{
  "num_hidden_layers": 9,
  "hidden_act": "mish",
  "moe_layers": [2, 3, 4, 5, 6, 7, 8],
  "router_score": "softmax",
  "routed_scale": 1.0,
  "init_std_router": 0.0307,
  "lr_router": 0.00107,
  "vocab_size": 8558,
  "norm_eps": 1e-06,
  "tie_word_embeddings": false,
  "optimizer": "soap_variant",
  "max_seq_len": 1024,
  "train_tokens": 726800000,
  "dataset": "wikipedia_en"
}
Below are experts of layer 5 (counted from 0) of a mixture-of-experts language model. Rows are named router (the router's row for the expert), up (a neuron's input weights, with its number), down (a neuron's output weights, with its number) and show model dimensions 160-319. Each number is 128 + 32 x the weight over its row's rms, rounded and kept within 0 to 255. Numbers have three digits each.
After each expert's rows: a language model's description of what the expert responds to. This comes from a sample of Wikipedia text that the model never trained on.

# expert 60
router:120124122139144126151157160120150102102105151183108151151127121135116146085083136111105118117141126136128160109098173130144182099151097109175107031044122081125145097104130054085102108163138125146108099131107101135130108194098089117074118110163222162161086101132071172096105161123115115125202185083125124110189095125119112087116096077128109098106142115106140160095133092103143081187125153104154153148192100160120142154146101085175144164094099104144103142106135121118150179161146120
up0:117093180128163072107121104059098146096112116102072136142195087094133140100111138077091072105216135100176121105082183113110116129149144104123219189149105068158125122140150133185109131136160119175172054064116109171106139188115099172206138109093136125141123168116132096088172112145150146163109134115091094109139086106168125164110130116099174157130131115154119149137177146083201113109121154176098109121140086134126141072113117116101072120123064155159132139134166155124135137087132185
down0:101077138155133134159147107158154144068123100126098166114108119155092101135095176171090124048135072137148156110160117083104119075125113130164112118133148095093132124205141091089118143178149121148178170170096156188164115162121134119140122162107082136148107097165150124129124190132104141108161116078113115158114136140152088113168102165095140166121144137119100199104104136115071166104124071021194132141137122126140121212147181110165209122138184095051104108157165146075185182161122087
up1:180150094118098149145117140137102146122118110194108132147108098101088138132101171112153137143156157168067114129108089092089150153112131128180177124136116103171099118146157091088078162175113145127147096085045107125101158168071118058111157110076123116112100123122156100151108069144126117115122141117129146125136153096099088102116141067046109146159154064156062119213147082138141173155124148153124099144116122087154099114133141088180127103126106196090091184182147115079172124104079124
down1:072134121073132133129127090123142142133148150143144103123117151168113153180100148167119160130024120112149167157144121118161116128122127189123132129054131127171113140123087119178179106121102118139142204087124119079165142160127074128121143039160134081154095152113177123139102186164163129162141149154066142119153099134096131184114091130054078158096075135168138074176106129099091099114149087101113204124159124134103155158091160151085203156110109142116162120106087088118168150130121137
Inner pieces of foreign, especially South Asian, names and titles, such as h in Kad-h-alin, ah, L, Bh, Ram.

# expert 4
router:135176143089083153123140086166109115152158130105167130132121156122101192122123113095158080133142133072071146187094141158121122147184095096157141150106099146123164166137076099102129217103171103140156129125112142146097132155122147113106164071130102153105126177136168118106109174088081110180126154096101119169128072155129101096108111124142107183103140174171135155132111133104118137061150127099118138158158172074133175133181141093169133173180151089135073079115144168115089082187107162
up0:105124109133122153106063138179136109138103139049167128147135114183113151172141110064138138129113072088150117088166112098084061114110139101101136179139138166199071116122127076137111166065056134185172129146145124177145121120131180125111092151116124097122091119084155138115150177112106084123136069141162102104174125097169156102159193085079122201135148097116147172135086158090138150122101091111083090081166086184152090110110126155084169120119155113157168095085065152141164120095098121
down0:164119143105101077109137087166121124147139101132106096134137118083135142095112153158184087149141114177071143167163116099138163105133101119173200142090179125111091126133079176147138182162196139105130132099153150159101103178145133203142116149137140152091189166146094165131205141140163131192120146125192088155183136149085110117155105114135149125091126108144143071162178098123076136153146131181153199194137151129160138142117120135113104061113137149068133120182107140131099120142071149
up1:144147161137147106206080129087153128039113110137133058085105141086140114216146147123171112112125194158143162167067123123116159215131166118117088150152119115081128090132111134190138066100089089120155129171165146132114089136173093160160073095105178137127205141144171157121094137120169088098112135078156103084076117178124136154142138072159115099143135191092165128137121122157121115104183114099142099127174090070090104119127157119121120118149112072123095093111126117144109181082096104
down1:174153084093121164137107116108167128139113154118150157135105081111118130191131126133147129120193147086064124171102168104140135159118139064050128127156123129117164079108146107103158169133129106160159101112104159136165083129153108105066103104134144133128126119128078128120143138149115141132114175100156048076134107147140138142170079155153134179089162122085075191143167192028083173105130155017142088119122101084142056160055115117118141094143166152106088111138121123110160179088126138
Commas and periods ending introductory phrases or clauses, plus concessive words like although, while, though, whom, which.

# expert 36
router:173179078088099106112089103067144162147190111084188123145056148124121118134120136148150067138137129093100124102071189110212082090120071093146148155074119153109129133106092105174175134162128094166157136121142155097074066118176141172170187165110146103131101149099137196109105138102194148081098103073085107161180058140152145133152068087129075124101101142146064132135136144133144124054162120110097125147111130159097129146177160088138136112123103103153102060044153120101178114144183142
up0:110047108071122118175084158084120132117126182112149102160088146160214088104163140133188086139108135104138167139184157081099090114153158141139122074126137150172166094087162151156113135139105099097167116136142146079137099119100092134118167161070090115137207145059136109127105169124127174134149201171126158093083120181045098123104109115137138171187138086138160095183139141121169097131105098128079076086173144108129114138145130096129133161151155122131107128109166103135158158134080128
down0:128126105141134157124149145115141117159138072117104119087114134139127104233132114126129089173136164173170099173121144160149133143078128149094151127123123144120113112149157099113107107128140111157088118086115146125107051134172159157115130072181109159196103167185095132130101127118086157017082110089136124118086163125152111137147164128156110132108110156118090107117094095147141137134102111175176142089132130075186138124137094187101127123192132144124129056175066185191154103110163107
up1:100142089125138118146095116138092138107133161132164098170123114162139071122124148181168110086099109148134126077142110114169121108090162204044154161105086128103123125114159139154108094144132145137117153122139088140136188135086148118143127085106163141214092098201180170118116078170067144162119137160097115172142191103115118127128102122098126079139125076077123186201112135179106095121110105082123178100173120161151108121160056145134137180092104138117113127143131156127155101088047106
down1:168123083124133127167177120130172134139075122137143147146175076121122092073210160092089158169143142147106117202081150093133097092124074161127147114071135116194115091175033135192136144115103179128142120092139117115173099090153151165085118130096132153166126111114143121167062141138124171116135102125091222147089064142093119121175112108118143119167086201142127142107141110149108117116157104181150168112138136151093106118203124162108116075172089140116171079127169120124140147149139156
Periods and closing punctuation ending sentences, often after a noun (barracks., pit.), plus the word the before nouns.

# expert 20
router:096078096112174126134100117092125123128068123120120158171115098124101144092116096139145168100096104132103138122135089135084078104112188182164120167168149098150112138082136152057082103131130112126115177108131164137142175138109170131149089110117145107098105145100106162116108150044102105161099115137139155143156126081072117075089124167126146143145151137075165122129099170169131133134147152139137129006114197146126103080050143119123103136164085190169101127160138125093135083138106133
up0:149139064183105115101089102069106105125186150136126123116166125098124111179142146120124118094090079120089172137093090115151120152179143097131144137170145077119108170127146084105159108120183177134111153090136176130141128128125142064124150155165098036141171166080120111132178214152097172145141141113089122104154162150107105134146167162041149142170125109121135137076160132138088137068182135131082140088107093134156111157144163118137091150135116175114117155129107122050147110128048055
down0:133111180105117116160105198151087134158139131147110139076149176097105168108126113168132082149111186089082106087171139107126137162085163138171154152144142128147078068133129135095123165135189106148173131141100160118099103133134113188098191073095175103135137127142146135149144102105111105125123102128159140160110121087128148155193143127154108102089157105108193143050115175059119097098116095130088161107103083100089123081121184134159129150184129127140122126108127157193121156167191134
up1:134145086131140156106132073218166143112014079143106098107111100149085134077096162162161089146097176168163112201117150161089083108114133112146144091066147127118129135143182163181104073120112093185138125136122099185172163140103145196088176134186140108170142133113182102112094126169147103124156093065123151113080177126156129141131104133163111107129128135147128122141179132089083139176143103152140160094086193142099151139082159110095104129159178100151152107151161112118111118079106156
down1:082123136137056152108142075133096073102150111124078090128121166165198087058091157154155146136146118094189116169120113145140137106111076106128108118127096188110081165157035128141136150181144150115117141139150111176031115142174118212150030140120121116074151140196063107109125085091124106082190132135082153133090191139078129120088104093111083153129147092117127153195142124085119134147057123126106118147107123110138155096172083138172137140100106056122134122162120133142140097121124157
Early pieces of words in review scores, chart tables and episode lists, such as rev, dev, average, ap, plus odd characters.

# expert 31
router:124108188121146097152156161152170108103101130123114114159075149132165139143107151132119069146165135075122169113045085118115117143093093094175127117108142113157142160094130113145127103127193175128094070116149042134087153083158164117111226141155153090160107097117075136090104149122187120114127134126180139093145125181119156113140104202147069125107118145170109202155135098108107106126070127036160127126077112151150138097094150149132192139160127176116091125147073110078156132160126144
up0:154185087118187129123183127151157162150163106179078110127140176095089187152142103134124170109133121132107191183198144113150180100128095119139145138102180185177174153098089109147114105139114122127143076179108101144117124143129106135180104111116092118178151171158213119072165116130156121158158112176134131145155124110189114156142081084131116090127162150135127192109094125145116140134132079071037173096117137154133106152107218172114147170160188127107163130164125116136172143146127125
down0:094146100077059136146103149132103100118119106092140108122161123130133122158157115087205146100157125123120135089144094149166122111113157140154118113086115135132119134073158072087149091149088132140136106176148132123212144127158059121132089153120162132160081120153123156135134132154193131140121196147104177147123174088147148165184122082141140043159107179094069122090094180082083136132152120126066174094120120094140109168080118048167116173136113129137125105064209141135140146136154144
up1:131095198128128080101160125114095120113106168129166144161183131096164110128077169131102097118140192139092153174144145085148108196110152080132089124126176112104068148112136174135083126147132204097114145130089137119150095135146112167153140177150107114149140177127133126173146160106164088165116151118104098061113053175127165112177132109164076105184174150138125124148125131092093160104142104179124066167159109056131181155152128101206102122154130185127139123102145130130133098134119145
down1:066103042130113118156070121100146111089166079185167160117158150154141127113168115150138111109163131119120098201074191161084111139114102121153148118135095123243126143143121144104157089085116076137114117120136065119163099089118152125074071162101134164111089073143109133092156078157107113113149094145118123175118109075112138151053116126121144145162115112098106114129121028191172119136126114136114162189134081172109095129111130159127111206074150099126127087119168088128091156153144129
Mostly by after passive verbs like described or published, plus periods, commas and of in author and taxonomic citations.

# expert 24
router:148117150196142166135133134144071166164123087110084091095130134146143141124127183131058148185190154159137174085158109132163110135180114161175112139191172117074099177160066186105137101134112106140200143111107129049159099100144125151161114084123109101189104182093117076124119077137136201113122153141195125117082095134153149102100125096120086160138168146125140182165150120084120113166152139163151143087084167088139095125141117063185136122087159167126066137122130103164093124110076141
up0:102123167153158070102123150092142141142126121049133172120170157200115096167141166141173008159169156137127081128092149153114070152081160107089109149084119122169128106081123102178086134148139169141083132089116107158102078088170185114151102112081131181152096118145167101143138063180145121118154098151142109133125049173148154120131161119096102110137163096105091120117120105046125166150145100142158144104080133105183159131120150120174090110129075102103113122205150117196081150123115138
down0:159095171113113138090141160133118064143111151148135198148156146157093153093072076104191159164145118127138135127147098154156135072180148120159096124103158130116070138174130060142094118138175124139162158203144156132075099085174094126102078119154116117166120097159048145085090200101155155204141164115125161130115100153100119111070119135168170111154123177160164101091126081123125087069089082164153139139122142174118076119122120142095085112148145164219154103133172106138096151199075089
up1:061084076118074178134110126123101141100117081146130129159172112135126096131139144116110152079080110171127118111116137164103134129154119120070082140106134056111113072089171099138131125106100172121164123166086160110124119110171077111174127107108141183152117104138143152183180125096068147111067155110139178077209141159150118122094114112079099148117071153047079129156121103170127134093158103137123144126085126049089128056094135123176117113124192194066163172142094141146077142083113097
down1:168099117131098062124154111115124148116146162154122096151137157070134138160091076159193134126133104137066157121098114145132116148132087095159131159147137128106110141147073104122128112159137138124089164120182097136174143122216164147073093163170224000180108148093157110125141129146177105137180151124179135165116105110147145157123100146143106145104171123126139122136164117119131129153132148182105139111122131139151117110132178129112095134126092119160127103125163125114118125164200122
Opening pieces of a split word after articles or auxiliaries, such as b(anned), s(essions), ass(ert), pl, dis, pre.

# expert 57
router:112115090200108175121138082126104079095167165176048145114163072054078059063110064162103100184178133146111136117114134097108131127139132190171104168136133107119118097157121190105131116126133160208119100092114081140120177130111113118095148086086093111140108112112143151128155140112130070108127091140146152144081152182165098149092099157117182135137149155124090137095100132138126120094127076117113149081138095101157160148120159093136196115162131117078124057150150178138188153144059129
up0:079171127121137129126117126160182137166138152096189143130139096089128120127107120082162089110125134150097090149126112163082076133135165174106123140119133120117101162117146133187169145191094086083118150112171100165083134128158114109146134105066172117109106165153145087116173187091092188149124145206161109165133118162160136129121160110107142092131129082151086156137071116072122201048148108141164131201068156115206118139157115173201082129143159108101155146096104139135168111087125096
down0:110133136164103104142079159166138165147157091060145174138071141169112104086122121115098099130140103158187150139166126091129142055126084110184161085135134124158112103114142136133158100133126175143147109145172103162148146181191151159082093108172102134096175142163076147128054151124124138118140088170093140125111117156132105120120120119165102106029086173046100175103125159098119131140114133112178123159122103121160161099141130107158140122113100130154180162153153104102107142146136108
up1:131064138129105109092121179105098151086129090141157121104115119139150165156145076147133104098146161160062106121133132092139127113160079122144115139179113059134096135134140150159109114101137108124159139144043143172097102145099041083153076121055138152150155154093103159107146128195167188080153092109116064137122184201144205112149128083106174135087108133122089119133069085105136118111138111105122146117130154060129059098184108124055114152137111079095163117150179120140121111088103147
down1:143114091133131120113083123141078094117136157149111096099121091216069117088092160141153154117129016153174127109078096197121169156163094089095169166161135138157152097141111154096116142106128160094102127125117095178144102143171165181146144141077070147160115135145087182112125076092144123130158117176184126074148101145125135173132130101160129127135126088159112100141143179128127166159163112086148136143130152122072111115151090114200109183137134138127142124128131052138152149146126087
Early word pieces like g, f, comp, reg, sup, exp beginning or splitting words, as in budgets, diffuser, Virgil, regulations.

# expert 7
router:114126156154088092071082089130139132156201121087163139202126167115120144141107132134163119109151167140170115130064145134139108131156092139113158117145108102105097120131153130151102127134091095118119112135172110101123122078146121131180156166116145116110100123162151125127091067137126140139066142101155103117186150132187107117109079098173153084157145071204128071131157185097098128101139160163063142187137082134067158148110125115107153084169068142166115109126171135072104062115157127
up0:171171114131096158116123104150079097117154168136167146080184121084138066166159042143105115084124116090089173183125189141169120161093110115138086122125161146086139120120114052142137112143109100086150133125117067167141114139129141138140098150118195090097141133082075160095144166099201101055125088178119125110135124120123144149063126127159131099105098132150146125154109107113113079128185159118121188102139117160123138171139143146097122130170180201092102164161133096040120106112150113
down0:096116158099101161099147119080145096111128129134160172118115126124167105145140099130165143172130139141099110129192188140121127147134055133080126082144162112152128131129114124173083162150070122134139116185086201101155107025100172135170145097088069125154077080107137126165079107135127159176086167127088143068111146163054172095126136083146139114161185094128084113107105171122143196116152130184119146156123115154111136080168082119169126099112096055162087079165148154171130092148097161
up1:150150104174119117099104111152222131132135141150136091093145071132092068115138111139155130110181092149117181125130116145122132097114112143133100140118190146132158185178071139152138117113171136148127148077118145121100116115139166151175115160120112140145100161108104126080133172127124117121113172131108110116132136135105148175121129095133164133151060122174169081109180115121068155078142124149101117181181092176151173102050156118105124115080164099136187114116141127171130147110139101
down1:123104117132119194129133119127123140084139196084099157134218120144165201134158130140185080123126167103096097175111112098122131124109116158170142143140187159121114147097133129087180097101140130107160077147119125144072168096136155053077084150135131157034173125172117131069076074122116132135160134120121129120194102138065113173171122085083124207151134107101092168113137126122146153130096095106145131103115123117138102159149115148111116136105146122065111153139141143097178127080103089
Location and direction words in road, railway and place descriptions, such as north, located, station, Route, runs, passing, terminus.